From a checkpoint of a small mixture-of-experts model trained on Wikipedia: a variant of SOAP for the experts.
Below are experts of layer 3 (counted from 0) of a mixture-of-experts language model. Rows are named router (the router's row for the expert), down (a neuron's output weights, with its number) and show model dimensions 0-127. Each number is 128 + 24 x the weight over its row's rms, rounded and kept within 0 to 255.
Before each expert's rows: "comes before" lists some tokens at least twice as common just after its tokens as in all text. This comes from a sample of Wikipedia text that the model never trained on. Tokens count by the router's weight.

# expert 18
comes before: " ", " the", " \"", " to", " that", " him"
router [120 125 172 138 146 109 132 158 111 141 119 152 139 119 133 113 152 147 165 159 123 139 135 129 135 163  89 117 160 111 138 116 152 136 102 139 140 133  93 127 148 114 156 113 162 112 128 155 112 134 131 129 108 123 127 143 143 144 169 166 148 127 120 138 127  95 106 123 126 123 131 139  89 114 126 119 102 136 181 160 185  99 119 126 115 176 135 136 138 147 109  93 157  95 108 140 122 136 134 115 103 130  73 140 138 156 111 168 144 147 155  85 159 146  81 124 144 175 154 123 125 163 136 142 130  95 135 152]
down1 [127 126 143 133 122 170 150 157 105 123  91 108  90 157 118  52 151  97  95 143 123 131 150 122 127  81 123 114 117 170 113 118 160 134 127 149 139 139 114 102  92 174 129 143  99 139  99 107 156  81 139 163 148 136 112 133  91 183 130  72 135 165 119 138 116 171 154 147 119 131 169 112 140 147 128 144 135 132 154 112 150 121 189 128 154  84 105  99 102 107 140 113 117 115 144 136 101 137 126 112 143  81 133 174 165 138 145 118 145 130 138 121 108 139 119 112 123  98 119 144 120 172 107  87 141  83 118 118]
down2 [146 145 118  91 136 142 162 115 136 127 167 165 145 109 110 117 136 135 181 135 105 167 160 133 133 166 150 111 131 139 181 134 135 115  90 134 102 131  63 120  87 157 128 130 133 134 186 110 136 138 128 111 111 131 133 133 111 179 144 120 134 145 124 144  94 120  85 115 123 140 117 130 106  75 145 117 122 136 131 107 105 169 117 147 158 116 123 106 171 149 115 142 159 130 131 119  88 108 137 156 161 120 127  98 116 115 148 137  97 123 135 156 154 160 111 111 166  91 131  90 139 167 106 121 152 127  93 122]
down3 [130 100 159 139 114 164 140 110 149 122 138  82 135 157 142 127  93 141  94 143 149 122 140 125 145 115 145 111 128 125  90 102 116  83 166 112 118 117 133 100 106  95  97 108 108  90 153 122 111 129 104 184 120 117 120 156 146 119 118 112 150 147 139 129 163 104 158 103  91 117 134 106 114 182 126  96 132 144 111 160 119 132 176 110 150 125 142  95 104 127 159 121 104 153 139 152 131 132 124  78 123  71 144 119 155 129 106 145 117 171 143  96 111 145 151 143 105  54 116 122  83 137 156 137 136 137  78 103]
down4 [148 170 111 133 117 130 177 108 135  82 136 137  86 157 126 176  80 134 161 131 142 123 151 133  80  91 110 127 132 171  73 150 130 161 124 162 147 146 131 121 130 115 159 127 117 119 126 155  93 122 113  86 110 157 172 136 135 130  94 128 166 114 102 129 156 129 148 139 129 133 138 157 149 111 137 150 152 156 147  83 127 170 107 116  91 156 152 148 127 152 120 143 132 158 143 154 149  93 154 160 135  87 115 129 120 146 151 146 141 131 123 145 117 154 146 101 175 168 113 182 139 117 152 161 100  92 143 134]
down5 [153 138  95 111 162 178 106 167 151 112 124 135 134 136 120 151 116  83 150 152 154 147 141 104 138 104 118 118 149 118  90 148  53 136 122 110 100 113 126 140 126 114 150 121 118  93 115 109  71 139 138  75 164 114 177 127 138 177 125 109 105  94 114 131 142 183 111 127 123 119 103 141 141 134 147 114 158 196 147 108  98 137 124 129 151 134  86 134 138 129 142 148 130 189  95 130 156 128 155  79 151 122 137 143 141 128  99 161 107 126 116 118  96  99 118 162 111 119 109 150 110  96 132 145 144 117 114  96]
down6 [105 112 118 139 126 136 180 121 116 136 139 147 130 128 168 160 100 136  75 156 153 133 156 163 125 128 114 130 123 142  86 122 118 144 120 110 148 168  84 129  98 135 113 103 125 134 132 144 107  88 107 154 132 188 133 138 187 117 150 157 103 123  73 135 167 121 107 124 160 131 115 121 148 148 134 113 115 129  98 127  78 146 146 133 175 106 152 105 126 113 113 139 148 166  77 154  95 124 121 121 150 101 145  89 142 137 178 128 177 118 102 151 126 171 123 123 119 156 114 132 131 159 109 155 149 124 156 128]
down7 [106 126  87 152 123 104 158 150 121 170 151 147  81 101  75 123 164 107 113  76  98 140 130 162 123 104 128 109 163 132 135  75 139 158 141 110 146 146  87 112 131 130 129 147 147  81  94  98 163 159 148  79 127 140 174 135 124 129 112 103  98 122 121 141 133 126 116 106  98 132 114 120 107 141 101 161 146 129 118 144  97  88 114 101 147 126 121 104 101 102 140 105  89 126 187 158  97 163 135 137 127 143 153 169 118 152 172 130 139 171 134  93 109 121 126 113 164 125 101 126 129 101 127 117 128  98 100 129]
down8 [133 148 147 130 101 167  87 116 149 136 110 102 144 158 146 136 159 153 118 162 128 154 138 160  92 123 135 114 155 158 125 177 126 172 125 146 140 107 127 127  91  84 166 134 134 143 106 133 106  93 115 161 140 120 116 115 138 120 123 126 122 112 132 174 160 136 137 158 143 119 134 125 127 144 167 105 127 117 136 140 142 123 167 101  99 115 169 161 139 127 105 143 128  97 137 118 167 117 157 140 155 151 127 144 129 142 113  70 128 160 134  96 164 101 124 159 139 151 165  83 121 183 119 141 123 150 134  75]
down9 [142 121 146 159 124  87  78 107  89 103 114 118 141 132 155 152 140 107 106 109 121 143 126  94 155 126  83  92 130 122 119  68 155 142  95 131 120 113 169 129 164 149 131 123  93 132 140 102 111 138 113  85 145 136 125 138  85 109 118 131 134 151 125 160 128 129 115 136 128 116 107 122 148 111  95 169 145 123 145 154 150 125 157 116 155  90 142 171  91 116  94 121 139 136 106 155 145 130  67 120 166 119 122 111 134 165 125 134 130 131 121 137 109 101 113 140 149 167 123 135 115 152 104 158 149 160 146 120]
down10 [109 105 128 130 121 114 163 125 124 139 175 121 161 152 130 116 138 120 172 121 147 142 134 130 116 167 137 118 105 106 146 175 121 123 158 121 120 136 121  92  97 204  99 107 145 107 111 147 128 122  99 104 126 104 134 118 100 159 140 110 143 102 113 114 116 121 109 166 113  99  77 131 130 117 128  96 183 154 133 181  95 126 108 166 111 100 115 134 175 130 169 152 117 109 126 102 120 112 150  75 147 128 109 133 154 135 148 131 139 139 139 121 118 114 135 182 133 132 162 148 111 156 111 131 143 131  96 111]
down11 [141  94 138 125 130 110 111 122 141  93 124 119 124 148 148 160 150 140  98 147 140 132 152 125 118 160 149 173 148  85  93 146 130 108 143 107 120 155  96 134 170 129 132 111  84 134  95 126 123 141 127 140 163 170 183 106  85 141  71 132 110 129  98 120 172 142 107 131 118 125 129 141 169 143 151 114 131 152 166 137 136  93 109 131  97 100 131 191 157 132 107 142 175 119 139 100 111 124 147 148 119 147 139 165 140 109 178 160 116 117 162 123 144 135 108  93 120 105 114 104 154 104  87 141 150 144 132 104]